config.toml
num_hidden_layers = 12
hidden_size = 128
n_experts = 256
experts_per_token = 8
d_expert = 32
d_shared_expert = 64
hidden_act = "squared_relu"
moe_layers = [0, 1, 2, 3, 4, 5, 6, 7, 8, 9, 10, 11]
router_score = "softmax"
normalize_top_k = false
routed_scale = 12.1
balance_loss = 0.000442
balance_bias = true
router_noise = 0.1
router_logit_norm = 1.5
init_std_router = 0.0257
lr_router = 0.000562
num_attention_heads = 4
num_key_value_heads = 4
head_dim = 32
vocab_size = 8192
norm = "rmsnorm"
norm_place = "pre"
norm_eps = 1e-06
positions = "rope"
rope_theta = 10000.0
rope_fraction = 1.0
qk_norm = true
attn_scale = 0.33
tie_word_embeddings = true
parallel_block = false
extras = ["capped logits"]
init = "normal"
init_std_qkv = 0.0348
init_std_o = 0.00711
init_std_up = 0.0348
init_std_down = 0.0038
init_mimetic = 0.7
optimizer = "muon_variant"
learning_rate = 0.0097
lr_mult_qkv = 0.4
lr_mult_down = 1.5
beta1 = 0.95
lr_head = 0.0115
warmup_steps = 141
schedule = "wsd"
decay_fraction = 1.0
decay_shape = "linear"
final_lr_fraction = 0.05
batch_tokens = 131072
max_seq_len = 256
doc_mask = false
train_tokens = 627200000
max_steps = 4786
dataset = "wikipedia_en"
Below are experts of layer 4 (counted from 0) of a mixture-of-experts language model. Rows are named router (the router's row for the expert), up (a neuron's input weights, with its number) and show model dimensions 0-127. Each number is 500 + 40 x the weight over its row's rms, rounded and kept within 0 to 999. Numbers have three digits each.
After each expert's rows: a language model's description of what the expert responds to. This comes from a sample of Wikipedia text that the model never trained on.

# expert 49
router:525492510523510545488536436555402453528464513509535487477517509445472484489486505465583485455431457553514465496542436534492540530498491515496416587501504491509441550493538408519478476502536558540527518435458529517498472514509523456524543535524509459420454453514575519566528528403507517471547529512507460546450502530508493473510530474544504505485514461520603525583459523501421507573545
up0:462509492555457557525522471493496496536436484418524442458461511518560515457448467422558511470500510492577556481492450510455573552549524502522467499462484555500437568514393490525532493529487561506533529433509492460483505514448468469510434483561527550474464544563521449433566489488527528489503553448548419456517484506448496471509524538534525471497537425521463565478474491524482584507481
up1:537504526500434488520482469410476520480498524632562499506508453539483519489522549490511450516503522504523504515546481508495508532496487503472550602512511521459447450456539507504519527518570586525488442489503485487481456543570474471442580541509480451436489562509480617528541517481505501429490559574513489461444526552528548517496553520454532525461501526463474513562553539548546519556550
up2:527525506407498557527531529444501471468486457538509561516604508499553429465555466552470537496588436460459469471459526485486509485524502437508497531552479554475510490554465460530499445511477499499477458469401503473500466440583465517599506473460448495538503496527546503554487445517504522502486440557509483510508530424498498495480502472468527429525533600506473503526563594521518531482532
Word-middle syllables

# expert 53
router:543505491555478506474477521532531528490537424449509411507471487452502517494502475470475516572517555507482518539532464576548432551491557505515465530496510492498475473493517548521471451477449460541508496532450545541481562587508558456537470470450446483512527469418527520455481543440532579451577581461498469548483485455554584486532529449497487521550523443540499512562487475473506520406431
up0:528445563502510451473426543460500503502516512487495420505538527547571552477512579549486489496472499518441456564464471499553540518512479492514505515460487505502503551507457486521524489513485535534511574461467536548466478495527494491574498549459468514494572514493431425489467454568578465508509557481482509548473617422521557531521487576528496501432520423527580548501506467503504567569469
up1:507534543523513547457535407455484540525515467424553454563455490498520487458511481559545536457465487540447474478596520498510476531521536535466489472528510484526476430517537527549526558511508439529517561464491483413493499484601507581449460433458478490461486547509483506505564510466521446518517545515444407528361503475538478450498498511476447489482527549522500476493515536494503510523563
up2:531458578513543449478514478449563486452542517495497556511470462489518589510484531566496454525513517557527483449523503447463488442537589457526537563450536489481460481499585506536521494529489534418538471471474495547513501520447477473481452475541478550487570476554449462479486486557557499583515515476478552479511517493381514562476403535508513509504520514518463457519490501505507616523531
Name syllables with l

# expert 22
router:505551545556506517562547568504467526480493495442439495489551547472454498478452565523519508498442531491535560489499453479495538512524509538540519512499406560467430546462490492532581520496512492501573468495489555453543487530422461453520536543527564443543470470545450475432473498442495480468467521463510559502443444415547477541499529531540491499523483440524523472516468546558382517498451
up0:464469570474464525561552505441445490530474489516533537520514483445441453503540548543563490566490491505510481487535498532500539555526464452520487446490425511511532471498507547453617524517476429477522469505416549474505498490518489387537546443510571511543561513541529480496465513533446458576561532487465556489535536471552510404501462488470466542467477538487509569554522480478473499564501
up1:408494466535486555489436470547427479513467528502513530493512468529530457524538448467558484509440468493586460497492545521424533548489513497544516473474441471487513533473507529522486513499493490497556504492565508519492417535569508533529498592454497484449412536450433458556504475465505528493545524540588466461428526399503475440426488524446451534510518537480496490468572548495536454514517
up2:539476458411490510480493444535502432478517460471464444504541488504539511531418525472530513499564475451567444516452505461465473567499512497469569487499404534476431604475466529500484548535394516529521463519503534424551497475540502469473462454553510541493497492548465481431518461463528504571500528450495540408526455483544506516562483528514543516471518566537488486510460440518478478436501
Mid-word qu pieces

# expert 8
router:448535469487511436520483471485543549563481438560526563507532540532506509501427526507489512524535553504529465402559544507520495509548424494560559525519510477559446461573441495482580458489450512528506447510501548592533504408509469480594488508481529447517553447476445458549446475467523482500532584532460495520522461520555502522470517536533519489553462529519513442506464482501477442538462
up0:512531436424492499581492545508496457504524456582506524567541542498537478582464419467565520498512501535488462526502584483474548509569453534548539511469538551491505507463465442484498539524433549451464450441535449536471470499493477501590451574529491519421486531434455455494456495489542527460503558521466509502427463430493490499439515521477515462458485464547510503519455518537518440529551
up1:548558514458426415481479419451496517532486448525437541537525526495524562465504520511516593468531454549497461482450528504536460528511539485498475533468517510476561483530495454552553444420492521546482543507531464487554464482542450556441464456506426514525480540461518516550477465486543495510540552486520494582508529565416392495506510522485536436495435529496548487501552559544463543510496
up2:433513527448611486464507470483516517480487490482501493579500494503470524476463501488499565574492441503470518542421454517475498461482531504514531522470444477487530485472501517534541449470473449543468508448457488554415605430518610567502488519497518503496476647480527530517491562508506543502579459525477479531484552487463496422458481559494485477490524539544502555524539463501501500555533
Abbreviation periods, name letters

# expert 18
router:497535534520507460499509437548442542540581495538423576489455431535543526547535495467539527494518463454510496492441567546521520513445450483471521451552508527544588446452481494439493494473444470541516479495571513499485477468439431469520497490456513486516545515567452473522556561447424550462488493566507572538532484502513454465502456502487465519496588463568528514511492457520526431460451
up0:503531520523442467542521486462546476507542482540521438485523493508431477482399423448551530542461444546546485527545445496471436498475526440504514512478590475463475576456498479436440514453492516472478535495485465465472427588477515529521535496467490546408487451556529579528499525453434447496447561435538543460526480472482485501546476575502545505464471511492515499447498500532564477512466
up1:491441485527429507469474461519503442497481469536504501551455643464550471452478551529527506480542525488466472551506479513460484565471493444494507464462442461510594509470446515470550495530478579490526425460477498516445497473509467453572498491504485608452475530439477492446451551480499442536455545541514518469517431446498481495542500435500487467471525564592498540525531529442500489510483
up2:485557491532417478473536490493461487543497521612546525474509513565538490483487554436560557515495517540490533527455478496550510494592442500466470543435491483504526550491451488501475504482493471507519455514499502456431454531534532460572528512457502489493595513509453473511459485478474480514425533504459437554499568544594529546502556443455457433416492530521476567495505490468468535537420
Word endings, decimal points

# expert 41
router:524538503467533468612518553498442537501513506446425543487523570513507573544559489523486470512490534514442442557467461498508524558484498550503531523480411565435543510441450559514468488539530496504452487421464494463516535516490605528415488556567466524541466492531455488442474525535550459493500505489478530534540483488514544485524455477591485512499575499504554513471507438546459534495521
up16:548485474531434548491471553543533461546507569540542532484474581538463513484439595546495537501518493472426434550494522540467544531504475482492526534518444492491582444414466546544461580515498523462517442452387541474427500539482510534470506478486471454483543462561453428509471520534562479457504462562484554558553465470497530527481485486466529497457511536469484549518514501553486495498498
up17:508489484504464563543567414506527471492483482455526475446500507547504556505525494537534468442489476557530430471445494477523434551558590461455443544548505458480485486533511502519534393556529517543451519418476539510496517573523521495496476497418503512512433542502403507534455478473586499463562521455495432504545491459476467569564502493512540532477499513472457507447491495461470450457486
up18:577587590524409480492561497515531443583495481466527464449530520494495586554523542500537488458488555461506482474452546502492466562514422519540515549528535505445494518479465476447433465498511512498511457417527530498443524528501497506508540513590461508484503508577481516460484481516460595551556508557427462566466486537532499498474507552513475503466511481497443544499436454566499518475487
Adjectives and suffixes

# expert 16
router:534512494534455497466518443484510494539472447490516373484539540544609508523508494412506542469545477485557500488549500479458472480482489468450510508569530445588542555509481471484491486480555561526514486494496582485481545578432555509506475548568526471471541510505425499497546551526480480479595562503486538472479521448491519462423528559438516507506493500539500450506500525511593523493463
up16:517577507526459532590449521507416526552487535536446508468499559412503466531484540469434493484495451441491518516426438561550553503511480476496457473481564524499534506448486483511453547523555490535557510570470531526540511578464516557467495531510457525508553444556454496517460480538481477419504544558500505560482542501494551481473513535517428453529483494459470601457529487554473505444471
up17:508472574462493552542472495510490412449469488524497442486505521465581507629518524510491520480469497481524457483464533483499483508554468529523473480494572512507530480482527477523511490505548536497551404520428512491422538522541483539535478503446549485419493558493514470466525486491531474542535447544499483551472449496556552447494496448518430516488484406540557486501480532410590523413522
up18:432494439493456506448424493471499479479553535461487437559520537501539536463436477442549523459531469501497566504514472491482515431493538511521533515432503487462515529525451573473372474521536454497477514562488535466520506496542517494481498441421530410467482509436532490491489473539564480459483510522480502563469474543515444472595477511556556528461437516503546472467588438479463487456500
Table cells, foreign names

# expert 50
router:455455476478529513447550483540522478564510437481542482439428512385451475430512513442451530534535508504521482491565518545516494438477468545456546561527504476573442469541477576508523532503518480493473547445435541494497477523505573517536508488473527514485541522484493470510538545475499546449543481542432493448499457453467504415489461455453500491520530418526418505500423558489538554451506
up0:452525522578448502523491481439522551558424537529530449545492490474455469483530502479486489576457486508510506462505501569455607551502541541454508536438458538559586544487503502539420543500461484475535452516508482478556484558463502531511551571416528434496532494555457575562478508470531511535531556556499529482522563486492534476484492503505575474502502463490448501514543567516566490509449
up1:428518491518481524508517508469487532526510552542516479515496438512577484492453464487477486506536526476524446506500573535457553467549502476448488495471565555492466509489527502490542507487444513519491565411358543441438480555526500527500507533528464499526493504514429427490429501448550440513490607508453456456507490461579478495464520505405489529441530442538524464481498471427476483508441
up2:537527548487518524483506447448540454470479432483548490474421499471516472483526583545542558495487477488530474510535517507545513503487459493481551535593437472499446540491495525457497443527469540476496548484455522480417489487592501519599449585587502512434471504546444482472476523500505486495582481573537507461484546450475479437478497458494464593479498507534533506566518502545536554523562
Name endings, months, dashes

# expert 59
router:511513485505505497447423532560425570487494524509547501454476499448450509473546467506536536502469534487506408494495442476515560514500444467494563463547474518527504498490560504539473474557559526465427477537571439514524414474484501517432573561490478469447490464535456462575521546488478496455458461483516581471489546534465479455594536528485492493544533487426485468490442458469514433451458
up5:509491486488433519530483468572545484503486460555591443482485518437517486524490427492507471553454495437531482545486576553522575567537476519499500540415491490436542480472478515486517505605486503454523492452475466497478548508479435536484382512477507492543455542585515444453430487506503465494552593457468493407497495454505468519528455479457500531524546475558513527527525520506517527500520
up6:499526559472480503551504434423547476463432459592473485511515528548447470555489536518472533498535499474476444484463452494515529446559472433528425448466567527495496506494515465482556503566465550548556530541424537463485530482555508487549456495452486526444520451496508464455516485478564479509545478479445574531504448491425462526484455513482532528402491493535502547521517600484484452558492
up7:534517504517430475460548468528487549475592527498497484472525433528525540543513521553568467544503521483518528499532550535480488506576501477539504532470463475439537453468586451469447495520415553468513567527479501465526542517500526466436542429529535493455511518588527555487490471488453463514530572504506436519471567547501449435588472536515498494524539542520540506534569463484530419568532
Preposition plus the

# expert 19
router:527465511513500512520465511492604506498396480451563484466513487524451453406480560494472552529468502490470483529522508497525483514432488457488490502516507550509505523471500525544498506477464544532578528539478545425417528484559519497503453438459391483474552525563495433553510538482409477483528470527476505453512456471568513519445510451483501425549461516484448560578524516456546556490520
up0:461497544528514514538455461465524492542573441541489453542557516508485496467525545509518533549555553439463448500501493530483530469465458470454526382470523458520422565455437472479535499495459478484536589505493532474515478556594538483496464487507441508520556481429519478498486516472478554472519474481448542488481550559557453563467433494520452506529468529489467516533585426566441538508476
up1:433487503479542437506516415530503569587461503519492491537466435563485517494491504550535572538503544459468516486566514495516564489541464458551512508609458512490494454510422435521515442485501515571549533415550479499492523486542497522573474431471474532454471488508440466512467518558483406493487535528544469512502470497510600490476540507444481488452539561482541499550515548474465487518521
up2:482479584551483501475495453451447431477487419528503418504541519472502462508492550449491539450489558491529446526488530511523462516513457524453502477467447544528559533464518487484523472440495534481555520481502461525489423539427513556580539568467461500469495534471510460546532478480534569533570514515454482437465525564501446492485535524471480558484512568507546593492548603480485561528451
Line breaks and name pieces

# expert 62
router:522486487511557498401486413533562473512477420488552483496394555479543425518459428497522518490491496435479541444504483524508518483537479524448489528509520528512498574479518402475491484517531498581508488441527536448528469531457461493500555526519500501485471492539490511575512555524505492553419450442467458441514492417519495521485577560535537535562429504473525451464493493553483486474461
up0:459580501556515531450493448526596489518452501486561497519568484578567540502420469439503499553489534498511499537501433555465503524465531479505550492498501505501533555453461416509468581535469457510527479568587515452509478438470572552437490461504506511511539506447441576468513482503447513522453522454478484545520454576517512510524520594522523533524490544503472508452469493522511452549467
up1:492554452575489469473485538466457450553482459476507431416561529470457463557451567472487465504541493468490599433453553549589577538531512529521469541460466486520491529467483460468447559476515489492569481487485491456502502485505506510425519439486506510485473523599493560463595500471563491529467464476509460517499546465501439566481515474525526543519459452468539480578490462491480499471489
up2:418588540537513553442516450498615403488523523507546409463510506492549516550492490541446551533536474534474528476515545486483479523530442517496480447453486444536553475486488499538436555514414520444479499472504544516495545565466473532455532521530462459536532505569547560508493518502532482506520463522438488504467492463522508548563495525556543495461489407470507486507555502457580539514464
Table cell separators

# expert 48
router:452591476462470516536449485493467499514444533502565422510467437425533558459494440484456478455530420494515543479521550510515445580500540509453446455576455465476460508487453471535514562503476531542483472484485534482527518487515501509495481511454483511509516513535569473467407437503466490538523500553527478509541577561573446453450475495448467447433570581529483451529508472506531454501511
up0:445586521422515536506435512451422579497501491520544535583513444533466504547502513450502449419482460484541500509478530516550497446514516495491450483492501520578481489533586524500512416483513507527547515433433505509511472553536570507527453497518491485522475470510555550533475484498470449567508475565504484583494543482466554555561515535453565518461553483497562567501505516532582477490529
up1:549472432469529538449496483521501489576528494540526483520473474467532571432507467424526458491418455545502514503610440406494521538455561513529529489495519498449476520499475501498494517497504545482499558509470458489545452598515507487512556502461510495480436486501456478484487456467489452559499416485506464428505572427465502483571479458461447525503618553518489529417511498482496488481495
up2:456564405562468558474486556529469540451476550565509409472493426421586457468514530554450536535533420450490474523502536544514465607481517521538469479497480536539512527439537556505472514518524505540531510492517548557484578480438459564440525518506518473481571506498554511482476497522508531445534563545507520456494489491453491529495440445486528465493461509502521506454477518529480535445541
Tables, dashes, foreign script

# expert 5
router:387499501508508535480437480513459409564499459472576456566577503514508483479459475449503550512553566418481497504455490458466467525486461469438591459431456500574480517460479444482534455520441486458527488458510509468427531513510573543496471478544503525530482524434504536472505479444523499560515545527491506504566457506511461494517495545504549451522480533498460498590469488497445480554449
up2:527480419412452416547472502522499489599482560482512488516519499581466545502520450498497435593548528495498517537493513506491513519499517427559491504432550481518426504390536548430508420513531530538534479501486508399477484507433543450537490501543502496445505532458513548521501474466496494574481538457525508524578505495513533454480507517464505547503573571517511498492490499524511503478428
up3:429492491580532547558501521530511452508410524490563497525498492527532458500481464470545519498486544514511476465532612485499480503511540475498522559500546505446429442534462471510618501546538459532491519540501599471523465523520503562449476502450548458505493491463484522522446516526473524549510548486456481482443416542543482515511476574484567503547542547608463522543513528499459437531506
up4:478471466476441511540456479476525417512464510517498500549532513565458521444463511455485556580440486488577533427521522438519462485461508443520520478475469416545508451481591442476434499572457480486440464527515453481455501561480530561521492494570508476567529454529525494471475500561481473499563537517496454522548505542515483480498516506426546447506479549512524536547526496446592452507428
Mid-word verb pieces

# expert 3
router:517520484460453583504527467412536502483483507530480483460412565493469501514443547448558496587499443527456477505492510480469571556583536441494506536494513441437522561539569452455523483473522466491525600486485500511490475528568513504498509460516567508451507557537521497500554445463521521509533517549492475512480536487510512488558468478497493520494539472601545516570532441538601446509517
up3:530528459514440535491538484490499522426497492496525449520487500489438522481578534477517520623510510543457505518511500545464510406457516537549521462532586570436525506479492441536544430470542513536499516483543517522490500449522507457546546441580553523540533491496490483542496478513482494476537557508422464482492570532454498448510501582554546526543485470489492528555506445472575469469606
up4:519508526402487546503478581571493533420534534438459370478455540519471409475563502551483432458514506556510568511522516447507500503481518513539510489482539530538530532480473535510496518529469502451472593454452535500508558542497492515524493523529451497506503505471501548543579514557413510507514513478516560507571478488496463514474477532511427496577548465483534544558469462479511429540496
up5:485403479538539590421513450479500442523499555463513461561498417533551557541548490481529468481507498459557472515517532519564559505475444533510421493527565471552543584469483510492510451463540538443462463490504560470544513496550491524532528466539535517510458524482462502575574494534492461507563492499600507517420500520554531483532539504530486462562500502460448473497495540459555529515525
Section breaks and headers

# expert 54
router:569423424522499451441571493475527489531509456543532477558511572468505494491492509520439477507494536452527465527519610553502505481547446406480533551512496468482447477548455520513575538444524531482496462451523561476508529529525502464517445505543468523470509423500455507482500490508505493504572570536409546527499454502447513434457519566500463474475460459498516504509573535454529529453421
up3:449515478533491581506489475484579434501548524406522446441499538543531448536546492521512528520492472481503517559544510430473452522464557522447596505472436466491444555505555499519482508486508487430522533488526532503474502595550488545494524498475459461506522540438474562500443536491501528493563521521480527520436523506533597480515506541463448527471447577528531580556525480494530433460461
up4:504507452450509443452570500525573499553465457515525461506512546468525438511465477538559520542532512492489530524565459552450592476506445497476447469520498518509510556529484497542556465466552560465521512429512530492566487440566481541487551511511553496411482433470422448487484469527480459501504433569404419474491559521448528495472451519507557474473480493513501484551463542473449535497541
up5:487469548508513487475460591462564507496526467512509428482539558554467432488452572455519468450447558527445481446500527534537538535552484431584467476502545482511492467453469483454519486501497526463513480471533471499522482522538524459529453533524478580488440447567459497436467536446448536475515451492462464511564519554506525452501505504488513526394456523494424495621483490523473510480554
Cyrillic and capital pieces

# expert 44
router:526587535482542536445508513504505516520491494486411443504520541489482436518528469530509483474538434438416517536505525492554469484510525492468519503491474418471524468522519489505423432543527426556507490448494470614537478483484457413462530465585536486519526504466532487443535439523516453469468475473490616505502495493417505433457491516520490453582481531491451500483481531495463533496430
up2:461546573510489488574475521496492503547459507515520471554445495463464489508432430508531511463567498518469448482487444504512508449492458494557464548442569523468532535519499515555520504499442462500605496396483537622493432500463573506509427584547427498551463524505522520478462554542506462501461508521520494530555528468565484545538564506493494543500520527496482536586529493505530483496487
up3:550508475581536500546496456503529496555514482510553501458532527560497534472456506440490564493579518516497563449523485530461502493485441530490581447471486418622515536537537457566491528496460570514519475473468549471473501524520580469484477454521503550481465547558441574521469451475504521527462509489432503512528501514444510531487523569546520424548406460466508423474477513498488547476500
up4:490482453553495518474457524483504435402510497482477456487501534502486454535500522472554504529486576543457519494493562514484505531413543507530546531450538504532531525450517479490522477466501517503470422544543505503422429558604517460502494569552455512483510444505504530489394419541534522485468443519448493489457526538492480501524483553443470520488440523491432552469518464546493530620456
Letter a, table numbers

# expert 0
router:461547431563508557547533526508587563421552506454474452479489497548554480506496485483468515476462520522569466486503455533474491463520451573495564457556465495434403546466472536464483408476481458473522512427497480458523540483452496546489531472465484544531436553472463469497574506478510536525514473486500462550466504539552461495551429468537529445500571478491461518492498502415538549544519
up0:448513460542513544612500513470473519509516552466456409498448545426544505470401524477529506506462467533590493508481491487488520473505528451537500554570541508489499528487480464483532507523468455516464454437539531505478453460388500424555470547476442530558544560484505476456487499481493440496480500499561455530516464521504563479477452529505491435456544510519514541481620498500536539468471
up1:433568484483492521473436491464477527548483492542532470478476488495505509518505530492514428604465501544523502537495589551517567511522445442425556519473582475488547489488507466553473502513581494507491497485535479450453513485423535424524511419498506536493560474473438553512510429455490419478518496509456492529509556501513449521487462526532479626425587481546527482524511513532513494515494
up2:500515435531505562444496485443492566449510540514500479588559466591519488579486525495579426450468518526492462426490472529425507534502463538509510550547478454530461502527488501524524486454470512473510434492509439422530493512532502453511420513419485448525521428480499536506483502509504427456536472534571479456517480581461502438532506556537545421504532504524457442504498536525468541535506
Word pieces mid-word

# expert 61
router:463499520504513507406493544458525528413518495458566488461483413519463591557500470468546493546458568535519520504437515553429524564462461497524447458497569518529500517494452502493500488505547502435469449532501494501541497491447514512476532469529423575440425522509471487495420565445543520542451468504523559454539483543495549472534502503559551515465520548439440500559544538489518521463518
up0:466522520475471578494535500539464500406461465459553558447492465476493509447498486521523501533496493489498476494447477535480450475464471533506573483476487496468520538463442465491492458518518561450560513432456549505428444554577547528532488477484477499456394548545455449532463447504532495562529543452557509477506553472427525498498435456533482423549487534464535481502561514494492504410414
up1:430462535553501567459540496517615452476466573438535485457511471437502498542496580504494473511479520437530490517506513544489504533514529485437465530453547468567485527532451566478513511517403477521561545471484497533583538505564500591485467423508527524488562551527510547559405507474494517487559458523546444522491512480506518451507537547506444472505479536510510537550467431513520502482510
up2:505458433502477480452514455516541578417478521543462401553527461525492547563524552578478561536503561524534462523478470510460534509505491535540494470518436526497552465559479513477514546512519450518492557488540501543442461516485489518604524516427500523453516505513481471501517448525507497527466524512502540473500561417480530509419547468487605530452482507479416527530533475505595531453496
Spatial prepositions

# expert 27
router:550439444527498505495585505497496534482488502542513472467488629484448558598448524518562471469485508487520484566432535561477572445580469521545535585403494513484547512524514591498484496524531494513516491532484502549459425542522537449538493563504487497516541506501518496471552495562463472498427513453451476465517495482442475478554505467490471530568510499498423509511520540490538473505465
up0:552462504540558478464498520461505488452504500521600450551500566552467519431531488481484519454518504523475499438536550421470463534449522455546441579505514526444526490537530541467509504463558487412437459517476497498477519542602499440465515586449445468481476517534476472453500469446494523530501552487547527552427544477428498507526469497487494520501494553550458542550601463482516482518515
up1:451512479516583494476527458512543420531468477475555455487466547496521570516520527550516448476489547489483487509457524507487489518548456535500430504469591438455474590458478566457586481566467554437499511487497487503490494509547527495571455550572486570490517526516533508419511482563476552529559576524494473483451532466427471478461526498486502494503481443554465543466504439524433447545516
up2:491471553551568512530472511580496472524481469523602444523512537474484543523441509469508484488508517499531445502491526542516566501501493506519493498475468457442514490462462462499543542557563430433534506483524420540554472464474528581550445471500482516537609527476521508491479499456446581514513535518451465536507521507498437558510500461474461582475446612484552515539553448511512546538545
Greek bytes, Latinate endings

# expert 56
router:542468492529522498534557511520512538570452500480508423538505499495580534495456480461424544487514530511497533463521450458413416478528534501529492496473573516488484524438506538554393482519539465493507504492467513503456622491445559514540469493491507532488500527490543610509510554522495516447477492442541432581488470492527514477479557568521443523533476489501541493494442493400473489556511
up0:470536457504492494552480490488562511514545536487528480569431489522447499482492480461485503507555532515455516515459492531502494438559498432460502524454525476474550598535555453511454529447539503566570532490451443444579545558490450504464571473517495460415563604520450549518430514522476501462462475440477487559500492494473444555480542536516517498503446538502506579521483474548460446483537
up1:475559547473447459514605500440503470552459516485542440548529572513574567510482490435481460544527577461499484462509434519503439514530498464463519501463531512512545464426498511485538461559502481550531502454535445372443473501516516483511523456505470538472506506564443462521504445474501505523565482494486434595502492541441491541498493473487457459518445466514498544539462478443558528489542
up2:547571444485495519470454507515552481577521468511530486441471566474484565470455473518483447503517559470533555455534486473518541510447495367468497502505512479505495442505425523525470505454518460475596487467495463545472497446524469508528486521514448494478501455482497513454520501472563543497576512530441532447398472545510433483468412542472506489479505489550504593512503461446548529549557
Word-initial prefix pieces

# expert 4
router:534487554483537462481493542481555499486560486471463517497558479429507409522478504631525598482496425525413510523497508571517478533440540487491533502434486520466490466418549499453491554500533484532532488394515506515520482496493403509569530434467538534475505502506507543492537555505471438484436432518472504544425514421489503488457484490482515535533509555463480530499502502521477481495547
up1:514511492462467449589528535526474440507535457480559518473525474509543456510448564536470510461545482509429481467453469512533470498527476431528535554539462441490516451538532545485422586480548494465524528417488533526456507554478536521458490465467532513480488525615501476550459481546549488511533504453469508508521541426518475478419542474405518485408467510530417504448517484509536507524548
up2:481521478543401479508412589510537517532516407512485540598504558492599499440513551471481569529455493517489496501491449556523463550555537478488525506472557512478491542480549454534474517510501524535491586416460474481519520512499480506507507455497483536453594513548511514525548459426521511608500477534507487477495470484558420475541478549524480492547470492455511546526536536465477464481484
up3:500546495565557499498515518415505500538458441571524520468566445498527520444438477529545456446529452513487448516510500539537513483527512522494555538571524543466486598489485419470535504576460509557498519463414555558508514489494515552496500581463484480498519502440505504539437515404463468542522481518506493489442543444510486468438537513484570507482472559521425480587546484502498471462494
Family and occupation words

# expert 25
router:439567484488449515550542527456516506502559483449558442510550523498577491515474517543528536484538425419420495508512441542502531514577519457493523509523498516527507522493511516447486468553434506444489480528478455524468435492515444498565468540492551553420459482511471541483478467543549530538532443542514475499437560527439487532464497423478492465514437570501463543491581442521504507512596
up2:562460497534494453463504443482484514500494513595518536565565555515508534480515503512486496488498565481427492442463455477449524559548514529453502524478511507510442573540445429498445560509496596488529469543489502513498527491611460485521541475475541511529486449549434542483580515557538488492458476475518542477422497527476594475460478562542479523518536519480452408499465531486458502563489
up3:529497462476462517506530469518516488492441485517477513455524568461504476534519487489469444548570419504547557584542444480447523444475469551520455528561497530439498532559476451545481474532507555565521510523444544487559393542479511454472570570484543516550447454417416494496505470548522502464456520491498551501451494542474510496459464554491483463469435489474501547571479480524515479450436
up4:450462516446449464496532495477495462562527533427585496549546501479412441479502520547431505573534416443484507557459531587476515485491517452514497490540480444447553494540535495556436496526498501539499449476508590485496505529506518437523495424448529484539517478536487487461532436496424481538569540517544539568460463452528535488424515483450473502499493519479487485497557525489484534582523
Biographical verb phrases

# expert 12
router:496552510546583460483452539569542412462531496538540446461490506546500525510481510475446493471438534482410473554511491566441493532476448503549500474570565593430469473484486470545540522494453575437474577445560514460441553509553461537533505560484475468498546540455523502515507462485514470509445501529500529537500491494538532535491555521510584528485476552510547544506492534487466423493481
up1:482471465469548561490449496483523403532498494502522482460462510498502514492512475470497447484511480443486394531486474461482435549435509479480485530501533520481446556624477525576522558551483511459546509451458553552475409482516470481511485575424567534490517536509540505473413510476494512518499547610471503447480468502457426486475561537551542516482499517498502516523505534487443457473552
up2:513539527485454480489495511494565562512520429497481502428434548553507510485544553470473524517532512570501458441514492467505556504438545458520521524539578515462453526437592537450455561495515498428522532590471444406531473491500491509491570530469469553558494429490449550459492495492438449486568551512500490532514489479529457490514437537554566559503456527511502481507557473510551464502543
up3:558530500501490550394468470490496502460515430505502462491459422472546596595496539535584483561507501501527533495510492526541458551504525526481429424527537512466486477499478417545476535548484533520542454539453536474490503519508479467457528505520486437449575435433490494511468433516438526574517512483515485512491492522576444482458547589500531555504504528476468516506499477485593495528475
Prefix-joined pieces, Thai

# expert 21
router:452488553481532448539493483561456488470525508554521536513468486479477532505551461547441517421421458495595555530513505493525460441485564425476404527527541527485516501484592460452554449447523479507475527502549528491538549446465479486531565484486525520511551543549528510523492507446395533513498502533445445486502480485494457475498563562436512475528599525462530463505476480486461476461447
up3:495515467459461519529475482482524534456520486472475476553499508517477516466589497511477581434429551554513522459500479472484532567514517487554441566504529564490419527483607390534570537481475518492517427474498508535501507441501508477545519549488472549470581552558442483513463507437521429535507497490532458490537493556535520544542511545482538494510513564480520437541535452566451487455537
up4:454511483541451524579527493447477483569504434467576442555499445495573476549442510430496501535486466486417476455549524521539490502587419516496443497486468488524528514445545429531453478506461525539496509436482477445452528507526483514478509487498522538507495576526572467450474498453455515557531527527435492440410470489514427492479508476501495536525477482552576501509507493478561469587520
up5:471524565472494408500524480454483545540473477490581510480544487505390558512438497555463520529498476479547509527494481515485460455503529485493537455591524501457515464436519468489507494541552558496497544477540416548458511554475534515465513468471468532453483470540471448474456480502526411500516516503512514573576535481579510502447460494462475483436518592532456515436569507571555510523548
Word endings, table labels